Experts of a small language model: width 160.
Below are experts of layer 8 (counted from 0) of a mixture-of-experts language model. Rows are named router (the router's row for the expert), gate (a neuron's input weights, with its number), up (a neuron's input weights, with its number) and show model dimensions 0-159. Each number is 50 + 15 x the weight over its row's rms, rounded and kept within 0 to 99.
After each expert's rows: "gets" lists some tokens that make up at least twice as much of what it gets as of all text. This comes from a sample of Wikipedia text that the model never trained on. Tokens count by the router's weight.

# expert 4
router:62 00 46 63 43 62 28 44 38 79 47 44 15 40 37 52 37 60 70 36 62 73 57 38 49 43 70 68 45 73 63 55 55 47 60 69 57 53 33 34 52 74 49 39 54 73 58 37 59 49 42 55 49 56 37 34 18 62 27 58 38 37 34 34 47 45 44 41 55 48 44 52 59 54 26 47 33 26 51 40 32 40 48 59 19 09 46 70 58 57 47 72 43 51 47 43 50 12 46 63 28 48 41 27 35 30 65 52 56 39 63 49 31 55 55 73 42 39 54 59 38 60 54 28 41 42 39 38 78 27 25 56 72 57 49 53 64 64 39 75 62 57 79 64 80 77 56 52 49 64 41 50 66 60 80 54 46 49 45 50
gate6:41 67 43 62 52 48 36 68 56 64 06 29 92 66 83 35 43 43 53 61 71 77 76 49 29 52 27 24 53 32 67 40 60 33 59 42 36 65 50 31 24 71 58 36 61 69 69 49 46 40 14 52 22 32 35 41 53 62 59 66 42 48 57 70 53 65 70 51 45 49 49 47 55 65 42 69 63 46 57 48 47 37 50 48 33 49 43 21 52 56 59 90 35 44 50 55 34 41 44 38 49 37 40 53 69 45 59 58 59 57 60 52 63 53 42 51 49 42 36 78 84 54 52 56 51 61 47 10 39 44 59 43 40 47 55 39 54 63 54 21 65 53 27 61 62 45 43 54 10 58 58 44 72 45 36 39 80 63 53 49
up6:64 62 55 31 52 40 69 56 75 57 41 33 61 22 27 53 59 62 41 64 45 40 42 35 60 36 51 70 75 39 53 52 45 47 29 62 83 78 63 50 57 72 64 50 74 33 50 73 49 84 18 48 61 44 42 79 52 64 72 62 36 43 50 44 22 48 55 59 58 43 52 42 57 26 64 26 55 77 42 43 69 65 21 45 58 46 40 57 59 51 67 36 46 73 23 55 46 59 69 17 27 49 57 32 47 49 53 28 66 56 48 40 52 48 45 69 47 37 40 17 43 32 40 54 31 67 33 79 48 32 48 48 43 40 44 60 51 44 43 60 37 43 44 52 23 69 30 38 82 58 20 58 49 46 55 64 55 43 71 82
gets: "1", "0", "2", " a", "3", "9"

# expert 6
router:42 39 45 57 47 85 45 40 63 48 52 54 55 43 67 67 38 47 47 52 61 55 54 45 51 53 57 35 30 47 47 61 50 67 67 26 39 31 66 41 62 46 46 64 46 37 59 55 62 23 45 69 56 26 68 69 34 54 55 64 44 65 26 49 42 80 60 26 40 80 46 61 46 25 61 33 45 59 68 53 53 22 42 51 46 26 39 97 32 26 45 33 38 33 45 73 74 63 89 53 48 49 55 56 46 47 64 29 78 83 65 61 24 71 71 32 39 49 50 34 55 45 34 72 58 47 42 64 69 64 61 23 58 55 43 70 27 40 40 37 47 66 49 60 45 47 50 48 47 56 06 48 60 82 57 54 49 33 30 50
gate6:65 40 51 60 84 42 18 27 56 59 95 53 48 56 41 63 36 89 26 52 47 54 63 41 36 22 46 58 61 41 42 52 58 43 60 53 83 65 54 47 68 48 47 68 39 53 25 56 66 51 20 44 57 38 58 53 38 45 40 58 17 37 44 44 26 49 70 51 39 46 54 53 39 64 63 71 56 68 45 52 44 22 22 60 30 79 77 61 38 54 34 51 30 56 42 39 60 79 24 58 55 61 52 48 52 28 48 61 45 40 63 78 45 52 29 37 21 43 51 60 63 50 47 48 46 74 69 61 44 43 49 58 51 32 54 46 47 55 52 41 49 57 35 71 62 47 38 43 25 23 03 28 68 60 52 37 51 59 60 62
up6:42 42 38 51 48 34 69 52 37 52 52 48 56 32 45 68 60 34 55 38 61 56 62 74 17 37 69 55 77 63 42 36 59 42 77 40 56 65 47 91 60 20 45 76 74 62 43 58 61 43 40 64 28 58 52 43 52 46 21 28 44 43 59 40 31 26 51 49 40 41 61 35 73 44 39 70 92 49 57 48 72 61 73 64 76 43 45 60 82 24 64 25 53 38 20 48 40 67 27 72 43 56 56 65 52 44 50 63 64 52 58 16 42 33 48 60 52 58 64 33 37 56 83 50 47 23 55 48 60 60 49 55 54 48 31 26 32 55 27 56 40 51 60 34 43 37 20 60 42 35 65 42 48 53 32 59 45 37 69 45
gets: " K", " \"", "w", "i", " N", " J"

# expert 7
router:71 49 42 51 33 67 55 46 69 60 70 43 36 43 53 70 40 32 49 61 57 37 41 81 79 21 77 43 58 74 32 49 48 64 36 55 56 63 55 31 59 51 67 65 49 70 60 32 35 44 56 46 32 49 32 67 60 35 42 61 47 33 68 53 54 52 41 34 31 41 55 38 81 65 45 32 87 06 34 78 16 53 70 56 68 84 63 67 48 50 36 40 49 37 55 50 32 56 62 41 83 47 71 54 51 73 31 57 63 52 33 35 26 51 29 56 40 58 38 48 49 49 43 40 75 43 52 61 47 24 62 79 50 22 37 60 32 71 38 52 62 40 58 63 53 54 37 36 45 46 45 46 69 27 48 40 53 38 52 23
gate6:53 55 46 44 51 44 63 32 31 49 48 57 47 50 60 69 72 29 80 61 49 68 43 41 49 36 37 60 97 89 64 38 13 40 56 57 46 67 44 47 50 36 32 54 73 46 43 60 88 52 70 42 89 68 78 52 63 38 25 36 45 39 36 44 34 76 18 61 55 35 55 51 34 66 64 66 62 34 61 56 67 25 51 58 48 18 33 65 57 43 35 64 38 41 50 43 41 60 40 38 33 50 24 44 58 33 64 43 45 61 26 47 50 41 34 66 38 22 43 50 56 38 25 30 46 41 53 24 70 46 58 47 48 69 68 60 37 53 28 43 64 58 43 55 41 66 34 21 58 27 37 61 49 54 57 40 36 50 52 53
up6:49 49 61 54 61 49 28 56 62 48 34 31 66 21 33 64 55 67 55 59 50 28 26 67 16 34 03 36 62 44 46 58 54 57 68 62 42 41 57 42 36 53 88 47 71 11 44 50 50 69 58 35 41 60 32 59 55 28 49 33 52 25 34 37 39 30 46 65 37 27 44 58 41 55 36 35 62 33 27 47 64 48 48 51 76 47 20 38 55 62 39 63 27 50 62 26 38 61 40 74 57 34 50 14 41 51 67 61 67 49 66 62 44 36 54 35 50 60 65 54 37 38 54 49 80 66 72 28 52 23 48 35 44 66 56 59 22 66 58 49 67 59 63 52 66 56 44 73 57 22 56 66 36 61 53 46 67 49 37 51
gets: "-", "h", "it", "et", "ot", "st"

# expert 0
router:78 35 25 54 53 75 51 52 27 65 70 71 44 63 44 49 41 51 69 48 51 66 78 51 70 35 55 33 44 59 49 78 57 95 55 43 37 49 80 46 78 58 76 60 58 39 27 55 32 36 51 41 55 25 51 32 39 37 37 48 60 33 60 50 22 39 42 44 72 61 59 70 50 51 50 52 50 56 72 49 15 55 65 59 39 60 56 17 41 41 37 78 49 63 10 73 42 56 43 59 65 70 44 40 90 42 59 50 70 36 59 55 46 60 41 48 31 77 39 72 47 54 69 64 36 47 54 39 50 42 34 54 56 47 69 34 67 40 43 46 45 42 38 36 45 67 37 40 42 72 14 66 67 54 52 56 67 53 49 40
gate6:47 62 45 38 54 52 45 23 67 38 70 42 57 66 40 49 46 40 50 44 36 47 49 76 42 55 55 62 46 68 49 47 42 40 60 73 81 50 69 39 63 80 53 89 57 49 42 73 73 50 42 42 49 52 53 66 35 38 61 49 54 42 35 54 34 81 48 65 72 39 42 61 56 70 36 75 86 57 07 26 50 24 70 39 38 75 49 57 62 21 35 48 56 51 56 19 63 41 52 49 57 42 20 53 52 28 68 11 31 37 78 47 44 43 71 53 40 53 57 60 37 77 52 64 59 76 46 53 26 52 53 36 64 56 45 18 48 25 47 50 54 46 67 46 55 51 42 53 30 44 34 70 47 82 65 63 43 57 51 49
up6:89 24 35 44 56 60 45 38 47 53 67 77 44 63 47 48 61 42 23 31 44 42 36 53 45 46 51 37 47 49 50 63 54 28 31 20 47 34 59 45 48 40 45 70 48 64 41 66 61 74 58 43 53 63 03 53 68 45 54 71 80 63 59 39 91 31 78 58 53 45 55 51 53 56 26 55 53 76 33 40 30 45 53 24 60 61 62 30 70 52 52 34 57 20 78 46 58 14 56 56 38 38 44 31 78 57 59 37 58 58 55 64 49 37 43 46 61 62 61 35 65 79 53 52 54 74 41 46 30 72 31 85 51 46 49 40 54 56 51 57 56 33 53 27 49 49 58 54 39 60 34 43 64 74 56 30 26 41 48 38
gets: ",", " and", "s", ")", " (", "\""

# expert 3
router:59 58 38 68 46 61 67 26 43 57 66 20 50 36 40 65 45 45 46 69 51 57 59 49 46 70 47 44 51 58 59 60 70 45 40 75 45 55 56 70 60 54 47 53 15 53 54 56 54 36 56 89 64 38 52 42 36 78 52 48 27 30 63 45 33 46 25 30 55 51 44 55 22 44 31 64 68 53 66 18 64 38 46 47 64 49 65 65 63 58 34 61 63 56 34 55 50 40 67 38 68 39 38 71 49 08 39 28 49 43 28 65 43 53 42 62 79 55 52 71 43 57 64 29 60 41 28 52 48 28 19 77 51 58 36 38 41 02 74 45 43 58 52 65 23 57 50 65 50 85 70 49 42 24 52 66 48 60 62 43
gate6:46 51 53 59 51 32 56 39 53 24 46 34 46 39 22 45 33 37 22 48 75 45 50 55 43 40 74 51 65 34 70 57 73 54 27 62 67 52 53 55 26 45 50 60 43 79 28 52 58 30 68 49 19 55 57 58 49 60 23 38 60 37 65 67 53 46 64 18 71 52 42 32 56 28 32 65 84 60 34 34 21 62 43 42 35 63 55 52 73 51 33 54 48 50 54 50 10 84 45 39 58 52 42 58 61 69 45 26 51 51 76 79 59 58 48 51 63 52 10 37 56 43 61 29 25 55 52 47 58 51 61 60 22 52 43 49 34 44 71 34 31 53 42 43 64 39 70 33 32 70 63 76 60 51 49 56 79 51 41 59
up6:46 34 60 69 63 57 52 51 66 57 47 40 49 60 46 27 43 67 37 62 30 47 61 58 61 48 39 33 52 82 43 29 53 39 34 49 45 64 64 71 50 43 76 54 43 32 33 61 56 58 40 85 48 61 08 58 33 27 54 59 15 76 48 52 47 39 37 49 62 35 45 52 49 40 40 59 97 44 32 37 38 34 21 51 33 45 34 47 66 63 28 27 53 62 73 36 35 67 43 32 49 23 52 74 48 89 41 21 60 63 49 51 48 49 65 46 75 46 45 75 58 60 48 52 58 53 49 59 51 78 40 46 33 23 56 70 39 40 79 41 55 43 64 66 62 49 70 54 70 63 41 61 67 68 55 62 63 39 78 44
gets: "ed", "ing", " that", " m", "ated", " it"

# expert 2
router:50 25 36 59 58 46 26 34 68 57 65 37 36 60 77 66 75 63 40 38 33 37 67 64 42 44 52 56 66 64 72 46 64 34 57 61 54 47 42 33 50 85 37 49 45 71 31 66 37 59 61 31 57 87 45 30 43 63 40 66 68 30 47 62 67 64 79 30 42 56 55 37 58 79 42 67 40 60 66 52 59 38 52 39 50 66 43 43 68 63 20 53 69 62 33 20 57 36 50 00 59 53 40 43 53 48 43 56 38 38 52 59 34 66 73 33 35 88 25 61 59 55 53 62 58 43 36 41 58 50 25 51 71 55 64 29 57 59 42 21 41 55 59 58 44 32 52 33 42 34 25 48 45 53 29 40 55 31 50 58
gate6:48 46 82 53 39 50 38 30 39 47 54 55 48 60 43 60 59 45 64 48 64 45 50 55 60 16 62 28 44 45 54 45 45 52 40 87 43 47 17 22 48 50 26 62 44 55 64 31 27 49 48 71 39 47 74 41 58 35 43 57 61 78 56 43 46 32 49 36 27 71 44 25 14 83 40 69 29 57 54 22 16 73 86 51 65 31 25 72 31 24 40 22 52 58 59 65 42 49 32 58 69 73 59 51 55 42 74 44 53 33 59 40 58 36 14 45 35 67 58 62 44 29 53 32 63 59 66 46 45 37 47 37 61 55 48 63 38 52 19 43 49 44 42 41 54 54 58 53 44 38 59 71 45 78 66 50 51 53 44 46
up6:55 59 68 67 31 37 53 57 67 47 74 34 62 65 38 28 38 63 28 38 70 35 57 59 28 46 11 32 34 22 48 67 73 57 46 61 40 71 53 30 73 64 77 40 37 47 72 63 63 65 44 51 81 09 28 45 61 51 29 65 44 75 77 41 56 64 58 46 48 57 51 50 59 45 51 47 25 60 36 43 73 50 53 63 49 63 33 09 79 63 33 43 69 52 58 44 53 34 55 61 36 37 66 42 40 52 61 52 61 60 48 34 49 54 63 03 55 26 41 28 44 74 42 22 44 59 66 46 45 43 55 45 72 47 34 49 36 38 59 42 70 66 59 32 45 41 57 42 50 56 33 47 57 63 46 64 37 33 60 66
gets: " f", " ", " S", " s", " c", " t"

# expert 1
router:36 51 23 57 50 73 12 69 40 61 66 44 26 57 44 62 26 62 54 54 37 47 40 61 51 48 43 50 45 69 39 62 26 57 47 55 60 24 69 01 56 67 26 77 62 56 46 63 60 55 62 50 29 51 30 49 77 48 64 40 64 48 57 53 26 77 61 41 49 75 36 48 66 64 33 52 62 73 46 50 31 39 66 66 49 70 43 47 60 36 45 73 25 36 41 23 46 58 64 77 65 49 39 47 56 54 59 92 52 60 56 59 55 70 37 38 68 48 41 54 40 59 43 38 59 51 22 30 59 55 23 37 44 53 52 47 21 65 58 68 68 68 60 69 87 48 60 60 40 63 42 51 19 53 47 34 45 62 56 44
gate6:42 41 48 34 66 29 58 58 47 55 74 50 49 31 39 78 51 39 51 75 11 51 36 51 66 19 66 49 39 68 46 56 49 40 49 42 64 52 26 08 53 44 60 39 32 53 34 58 81 28 59 50 58 41 48 58 45 40 48 62 64 50 38 74 41 72 43 50 57 37 67 42 77 51 56 36 56 28 33 51 73 65 57 45 44 66 54 64 62 41 70 41 54 64 52 34 42 55 51 57 36 61 70 45 54 47 65 53 40 84 33 49 38 24 47 68 52 59 46 56 62 54 37 63 62 44 27 57 23 62 66 71 57 41 37 44 45 42 56 55 14 36 26 70 68 50 76 34 42 51 61 38 69 38 71 34 39 55 36 99
up6:45 53 66 52 38 57 55 42 61 51 71 65 72 50 44 55 47 50 13 57 31 61 46 41 70 73 54 60 45 49 64 12 42 35 15 69 46 42 35 42 44 43 47 82 71 56 36 67 36 38 61 45 46 56 51 43 38 41 79 47 87 35 71 42 28 73 74 42 39 67 53 44 61 44 62 47 61 42 63 20 24 55 55 41 32 42 47 36 34 35 33 41 69 32 33 20 83 58 70 40 53 62 59 47 34 40 52 35 48 68 44 41 56 53 55 71 28 31 57 64 49 45 63 57 50 69 61 56 68 45 32 65 42 72 34 42 59 58 45 67 37 79 49 73 31 52 40 36 62 34 62 79 65 39 46 37 79 31 44 31
gets: " the", " of", " in", " was", " is", ":"